From a checkpoint of a small mixture-of-experts model trained on Wikipedia.
Size: width 256, vocabulary 8192, 291M parameters.
Training: a variant of Muon for the experts, 1973M tokens, 7242 steps.
Below are experts of layer 7 (counted from 0) of a mixture-of-experts language model. Rows are named router (the router's row for the expert) and show model dimensions 0-255. Each number is 128 + 24 x the weight over its row's rms, rounded and kept within 0 to 255. Numbers have three digits each.
After each expert's rows: a language model's description of what the expert responds to. This comes from a sample of Wikipedia text that the model never trained on.

# expert 55
router:053141163113152100125106116107114104130122157141126146176159158097162110143156105087139115149118123155146147104100098113118094134112130135114101126101167141121161150161152148158127119179124096103109117156135085096173163155101165105108132141140103143077109096114114148140099147135148105162105156075103134130113133137109127138129105124126152123093109085110122138123118133103117120145139136144113154139128154159091114093114109177110144145181084155152181123118108140113124123159132101140091116159113133161098148115110156134122108172175104151088133176105081149117126094121146138124140115114084107142131141098161086164096113131122116157133090110094080124148148129107150158102108114152127146142110096153119102157145160137133144170131118150110149155126145115142134126121151157
Quantifiers and evaluative adjectives before nouns, such as many, some, other, several, various, largest, same, including comparative -er endings.

# expert 10
router:043159141111163122127115109105112099131088154129146152137165151121171093142154127081100106107123124161135142116103113110161125107143161159129136161106168157139131159154155136154143101194113112115084159144105098085170155107106162101113150124137115130112107119115084147137114158126124152153096165114129166142113139124120142145113110134142139118113099128113120134119108176126142074163152125134124153131124147150095131106117159142076153114185138147128151119171160122092122123137155116164116114126144129138100133102121138137120132161169107170110155156107131139109128132099146163120097123120109100145138152111153111166115109085119161139112115131116124145148158146098155133077099087150103120152112095146140098159145154127135158159113105156132158156119155117191143107129168145
The article the, The, and possessives its, their starting noun phrases after prepositions or at sentence start, before names and adjectives.

# expert 26
router:106126129109115156127099103122146087148080152119167143136136144111128101126126128129138089160108133128119157147154114101134088081135155147136153148099139147115150133123139139157122083132127108120100168152129124126167151112125151131150159147143112108140108112144094176130131141121140056135116137140133158141120152136122112169054138146192143122093089093115131106162112135132146098134159116150084130163126143134106101134094143138098139114136128136139161134135151110133107082176113117119152073162101108157123165108115131086117100189166143141147123144124126106115145107082153132109110095093155120151127157147133116156104112090080156147126131127113114139167120136141137170101125112099116125124112113119157101121164167125091107126102090139051155112127120107156129153123180111
Word pieces with v, w, ov, av, ew, sk, bl inside names and words, especially Slavic names, such as Slavonia, Gateway, gravel.

# expert 20
router:098118134118128112131115106142089100147133161149146160153142159101153108151154112124220104142115142150159147118128105089170116131154152140112124161149135182051184152134122160129141091160108132104149147139099119084157152108122136135116162139144105134113099142077082122114132135157135082151098135084136135149088125110124127144060113101107121086113068110126116149159108100126080078164133114132120128138115124128116124120136140159130137140152120136147147126146129107109107095152137131134111093166088109164131144087109126127130121189142100114121123144117118145121132146096129157105149119080125093148142149130138121130111117117123189154120122125150136144157144113128134143087113086153095127157124114128153122125146159152152119156148136147092147181145140119131125114108156142
Coordinating words joining list items or clauses, mostly and, also or, &, while, then, especially, often after a comma.

# expert 18
router:074154173118152122142109118095137096132123176139134161137133161124147080120165134119124091137103134132142137104117092129120113124110141132133096142132157148148154150187164159170099117211103103106090129132101082074131183129108133101109132148132104101109107095132091152127108157118125122144102136067132169147107145134123123119116124131140160133092088112101113147133110142092133111129141130163115171127111152170115126101113126159138162143178108151152173102105120130098130111158145109149117120137108109154106156108126165168129137168165087139108130179124086148125110107124148130128147134138098111132164121100160107175099109102115135163121093135102115130146152149120146124112105105163123137147097112154141093139149162123150127151122109138095145152138134120167148120128166151
Possessives, articles and ordinals before a noun, such as his, her, the, first, second, previous, next, often before term or season.

# expert 53
router:088159146133142137131089128138143098127107122162151146176143126113124062111134149096162122092118115167149152135151123114106117109166154146130140134131170087083170160141130157160122111126152110124130151151082133094132145101127140095111104178130126103088116112121107137153121135134133105158097139094105151144136130153115104122135170088169154127099125110122106168182154124135109124164140127118120148116102134198088105079131098107099134137159099122119175089176130103125100121152141133158115081158106121140073124077128111127147146174132141122145168149133100157138095104154176120113129102107083112128112170157131106143146097159129170141128101100127133139129148126123152100092117085127095118128105113148129133146127110126111123128091102135096134149112129138114162149150120141
Word stems preceding suffixes like -ation, -ate, -ated, e.g. gener, anim, soci, oper, clim, liter.

# expert 5
router:086148135108188122118122127094122124124122197131153137138147152121126089146140116120163133124105103103136155137090129130142135103138129119117161148101139151128129152132162120160160132148076117114133124125096161127102152120106117081126100179133101121130109129136087146147117139176136088142153175086123159142126146096131116154116117095138134152120144073146126160165116127095142106132144145133115140143121147167093091131128121177089178173116087177134134105138144094122058055127121156155103105115111139115131144085113118096137179130145141145156134133101133187160129127162131085125115132131112111150141148122158122171141102142096153169132102113135120132163130171130137130148107122126124135143106087169130115145140134133150140154134127145083141093104134131111151107087153147
Sentence-final periods before paragraph breaks, closing section headings like ===, and mid-word pieces such as dis, es, o.

# expert 40
router:107139176110160075151100123132142108147080137150139140142130157101138097177142124120145109156070128113131146122138095112118128113116140138092184120146152197113184138169165167130135099172152133130112178125126109110174119126133162120130141151146092130101121124110096165145087130138161114146111175130130117167136153098086139114155108111131101167153117120091123140142096139137104131173130109143104136135117128126127061113118106116122153133144111131146175109158130087108113078156133142151094084142128137157104126098120157150107133146186120127088128159129115172100113077094116106109108124101075114119131147103160126145110133122124164153124131126094118138159119157096140143093132126145119133122127130180168114130150144147099145135147119133097145146118123128123122108116147164
Prepositions like of, for, with, during linking a preceding noun or verb to its object, plus verbs such as provide, prevent.

# expert 15
router:092134159109175102128119126115104098135115176091116154148141173123146128150131118110131095122105105137123148094098110125099104110119172148114100147118171120103166131140140134154143126159132127120098113154125102091157123148094139111075169166140083122116096099133090171145084161145136087134117137066115149133123154091125089097125134092154142116092088128125134145136136180125089118112134116133098123158130139168083120134101134148113120148184099151130165099117116140118115092160144106158084114143113103174108175133079152126106155169149118143146157164155115145139119082114110141095135119138126130115159166107134108112114124093100126132093114157148088135157111133115161127096117100145106103164115110150151119144166134132119144150129119125080173147110139114136142119120137153
Digits and number words following a dash or year prefix, in sports scores, week numbers, dates and counts, such as 26–21, Week 14, Twenty-six.

# expert 30
router:130130160105189115117110119121116126147067129141146147138138178087156142173144109110136104108098125181138144114136116112096100122177146130092147140152161180106147129123179168159179116120125121090142135135113099115129149135110166105100166177146109096114093114116119116106128152157152076170127173125134146169111120136119119142085120140128124088109126128124091145157119148116116092168146132125091162150125142090070095126116110138130140159149102146168112106156125082111097113167157133157113132139107083147132156127133139106152177126143106151121150168128083131120105128100140147082135112113108098146165128139146125138154127110105180179121115112123112123128141169135131152099106106158088129142134115142141114158141148125147136153107105124098153123118132126137128096107152140
Forms of be and modal or auxiliary verbs after a subject, such as was, is, were, been, would, could, became.

# expert 0
router:121131156102143126127117093143133114140109119143123151148134165103124078164126125131197113160121125159137139123092134111132118103146133152165153143132149158112149134126164128155127104155167116131102155139115089104129135091118186123130151135147112115138113163108060146158109159115152113161134168124103131132114153125118129185102121134152147129111089101135122170181110153123137089152143077151096104137122127170115083118084150148099147146145113121136180114136176093126069140133141139154112110126086116144108125113111160105106159150096108138100111141121081150103137082071144135073116090151094118125123128101116132133110125099139163097115113131117100123149150161092132107095126109140119104136116086151147126140115128167148126125113106139067144143114117124140142121108156175
Word-final pieces like s, es, ins, els ending names and plurals (Pag-s, Writer(s)), plus capital P pieces and "See also".

# expert 2
router:071140156098126129145116119114112141147119148143125142154145175113144143128094126102150113134133124140134144104116115115125137109173175113158122130157134121132151164139203120140124124146100108082079143148119117122135140123090171124106133161116118110104110094122110133151126173150168085158126156079110138118120124113103082150103104122147133108091114103123088160151127147098130111142151123135121142134114159173112126117098126142116125166193101121145128108140122129111129093182151106133131106125129137205111119114098135127126152149133121157105148169137096168113138115105147155114106093119128126125139145117158114128140104114110140155119101118095101168196120123102114160055117080166103113137102107135124140147119173090156149148089108144094165138123128137125127107132155181
Singular nouns after the or a descriptor, usually followed by of, such as population, course, basis, majority, city.

# expert 28
router:069118136120164129145095083105118105162139148138138113144143181134119102138137098115132131147111133155147137123110099109135138125151170137120110138158123134109129132131173156134112114164126123077097162130117129122143127137123172103121123136107103102093102096137109148143137135139160092121117162099108168147140139129123074136132134133136153107115104095109101163128113132104121096127152115133079145127106144192110107114108099160127132181192068160153128124144099128133124081170139122114133104124112147209106128122071186113126168147141103135139140172134099160126121125116168148109114109118140110150174153105125099139108098118119122131139100126097066169163122136114112167091127118152100123161101131129128145138121169131147118150104114140071146141103137118134144107110128153
Nouns after possessives or articles naming relatives or owned things, such as mother, wife, friend, firearm, and word endings like -ation.

# expert 57
router:128127118147131122131103141114106090141124150137131145123146172128125096142128131122166129096116130145129153141109099131106097074103154148113172119151132137105123125132183130142137082141115082136118125148104101113120135122153147104137156136165104132144091153094081138136156135132143099161133126098124131141120128107109099136125153114141124128126137116118143161184105143100113097127138105171157158133130113199128089109114152194088168171141130124148183097110134061085138121143132139153110092103114149146118149076109130087150143145101107172116153130088127128128113072125172115141129109107122119148164118098139126164132122093134179149104133150120110130130172158086139145120112117123128160169106134175125151129127144157154128154139120137079164134110135117176159094153156147
Word-final suffixes on names and nouns, such as -sch in Hamlisch and Klapisch, plural -s, -ers, -ians, and taxonomic endings like -idae, -ina.

# expert 37
router:080117131110149111110129126125125090140118146154157131134135163128128120154157105130154102108140127131149159140130116126111137113129168139106148141099169142084162146118180149171116096172102111130085147135088136122143146097128172125098140188154097109121104118112122147149112153149154109126114139060140128120088140090104114123078139149158162152123066114139102178181148144131098102118130124136123145132113162160066115133133147149119171131151092137119148123163111121111071139136145112149108101153124112129129134101113172125151119148154084129103145168119120132096135095110134151069123100098117112124135158119132121174098134115121163116104117122136096127148120118115147146112081093126111139150140091169136150151156153146134150149134147131081146121105164115159163133116168162
Last digit of a year after a prefix like 199 or 201, in date ranges and lifespans such as 1991–2001 and 1953-present.

# expert 29
router:117127147113151094122114116114122105123110183156143147151133136152139117157135110128110095133098118133153151115099103123131114134126159138107160129099153153115147156129132129162150130127116139109111175137117119105171166117103132088108133146143098071075089119112102147108116142134125110117119165061093091152127131127103128139117139089165147109100088117125089157147098127129099116106145069167147126131127147128058106118092144159048137142145109144150157114178133093119145125141123121164087089128126109178097147105109106123142179150144144149104134132128054149116110080093156129119125127129102108150143154132135123111136100110111149131126100145115090139158116123088125161121115101146135140140131109123141104137154166129089142163102123150113138153115140125139133120110147198
The word of in place, title and organization names, plus within, among, across and compass words like South, North.

# expert 12
router:091116146109164107151114127121162124119125146132145152111128147124115159089154121115184119117098148129170154129076090086107093097166132147115148134123156127126133138131167114140132121099104102118081119139097155094129146122122123123132146185162108108107113126122084142137137108178147118165131096101133147125134137100125103142150130102127113107101137099106131153163126150107154097115153111165118133147121110147111084096140114135106118125166111132124148117162148127136080111151162149147132119138138140125150124124131159113118106120166105136115108130124129153099090160088182133110093076083115111132141139125166143153127099085130166131135130104116111130190141153058176121094115125105144109166129102146142116111134137163148137138127158135065169167094171109137169110118184127
Nouns for people and life (women, children, wife, self), plus mid-word pieces like f in curfew, fine, fatigue, and table cells.

# expert 63
router:126145133113111143111109070136143082099115110124136144122140144115154081140151119111173120136134126102145132123136112120120138109170134149138159142133188133098124138118182139141123105141100121123132118151127059102136160120102137127095156156155141092112105100107095131122134137135138118156147173074143095147128137112115102142117120101086133139119079083101104153176131119123088089143151107152129147149121123143110122093101165138116154146126091133116134117144097060157108139140133124160139125152086095120174127099098184101127147123156100145130131155102143122137113066114138116159074120109117103114142128134123115174123114106101178145098095106114140129139142143140146166135132107153123105158102113187132111147129139151138135134141122135086122134155113119173164082113190139
Word-final -ed and -ing pieces on verbs and participles, such as signed, allowed, appointed, plus under, season, year, and year-final digits.

# expert 25
router:126131150128135127113111113117128143126096144146098128105122149120151106163139096117152100155104121137105123123112094131101130094131151150116159146081155123104111121137140116137151112153105127141099139165129095120144122080124130083069128165157118111109097136116130141131075116130174119163106119101111160111133127125134120110101112085179152133102135098110134155171158162125126117158147119140098167107129123147102091095144117112111135128150104166175166084131152051119093076140150144129134145189095133143107124103116113150137146156156102151100120124095120153178056076136134128157130103103144128131152127115129101126136126122098115132119109100139152176122145131117157122089109078111110138138140074161095129159115110140134103130118108122092137127133146127139133124117203162
Verb or noun stems that take a following suffix, such as vis, clos, surv, includ, avail, main-ten-ance; also closing quotation marks.

# expert 48
router:103136143072140125140136126133097092133123122119151144147127154106147096131137099107115130130071147134155131117120101068086116127136136142100124150105119187149123159145156163122113084187134129115097123117099102082126117100098130084138154150130122143103109112138112157140109112146170106164131127097126147122143118091080116114116083106166158124086111085106131142156092175124121136095148108125087129105116114170122108131115121159121159149130105133132128090139129096118125079133150096118122093145118143162103156118101141120129109184152073124100130139140102120116093073136147156111100126085090113143139139110143121112145133122122180141125122111152089156144136143103135107062104083129115134130143124156144105141122150119117154139100109137060146155100143094122167136126138113
Numbers and unit tokens in infobox measurements, such as sq mi, cm, ft, lb, km, ×, plus tr pieces.

# expert 17
router:116136139134151106139107109120092135157091136169137138151137137121137104166151107123170106122103137141158146136105111109122132075140152140084160147144151138122165131158162153152144136172132146120090123119098107127147147112092119099090149156125111094110104126134091142135114145141118100142152174048117136134129141113094165153118141126130095118110092098112099148115106143143100095121126097126121155135113164104082085142118139139116136157145075147168136099185104081134115126148133129149110098138126111141114176115095147137131105156181104129109110149127086140079091129117132170122089099120126097147136146112160141185133132137117182147094121109110136153192135127121145129130107089155114131172126112137138141150162148142119107165104111145105171157132148110142139125098120169
Prepositions in, to, on, into, often sentence-initial or after verbs, introducing dates, places or infinitives, e.g. released in, On the.

# expert 59
router:109112138113155132139125112114123093129128153117122120140151158088141068153133143125159141112163101150134132109137095132148152100150110159131161181135138108089135156138151159137140107172129136133158130119122109096154135105149135101137150171123111124135101138119104141141099156136148084119109099196123161151124173108093104086108130128164133144113098087109110158145105171108048097157109119135124148162119125144149124107139125164119158162140105161168133125199148119124112127169152135149132146122103129151095119107119143144117151160170133132116135147106118178143149109109159131127136097110075093136132116096157104176118117079140190150105126132140092158144120148091118155103106111122114132163095123112129108114120134147109134149109123143067129151105126138153146114121177118
Middle pieces of non-English personal and place names and species names, plus LaTeX symbols like \, _, ^, mathb.

# expert 46
router:103144148134168098114123114116139117143133143147159133122145156154141117150136115136163121136118112141166132105115107130138116061152159154122079133089138147118131133132181156134140077174114120137093177149108134110134121057113111113117139120154113123124101122134140151150138164149153092139106137109128146155142163110100165121093131152161165139093090064110121182154115179149132095113140102133099142129131143133101117128103103143130141175157093141174142083131161113142098101161135129164115120135132114117098146110102132131124112136134100135124136176124072144132115117134124136104144092064086124159143140133122133161111108088106132146108139109124131149153132118148118142072131101141091150133137103153128092159142163123175138118107104147066157117091132127137134131097143170
Line breaks ending list items in infoboxes, the fragment om inside words like Telecommunications or nominee, and apostrophes.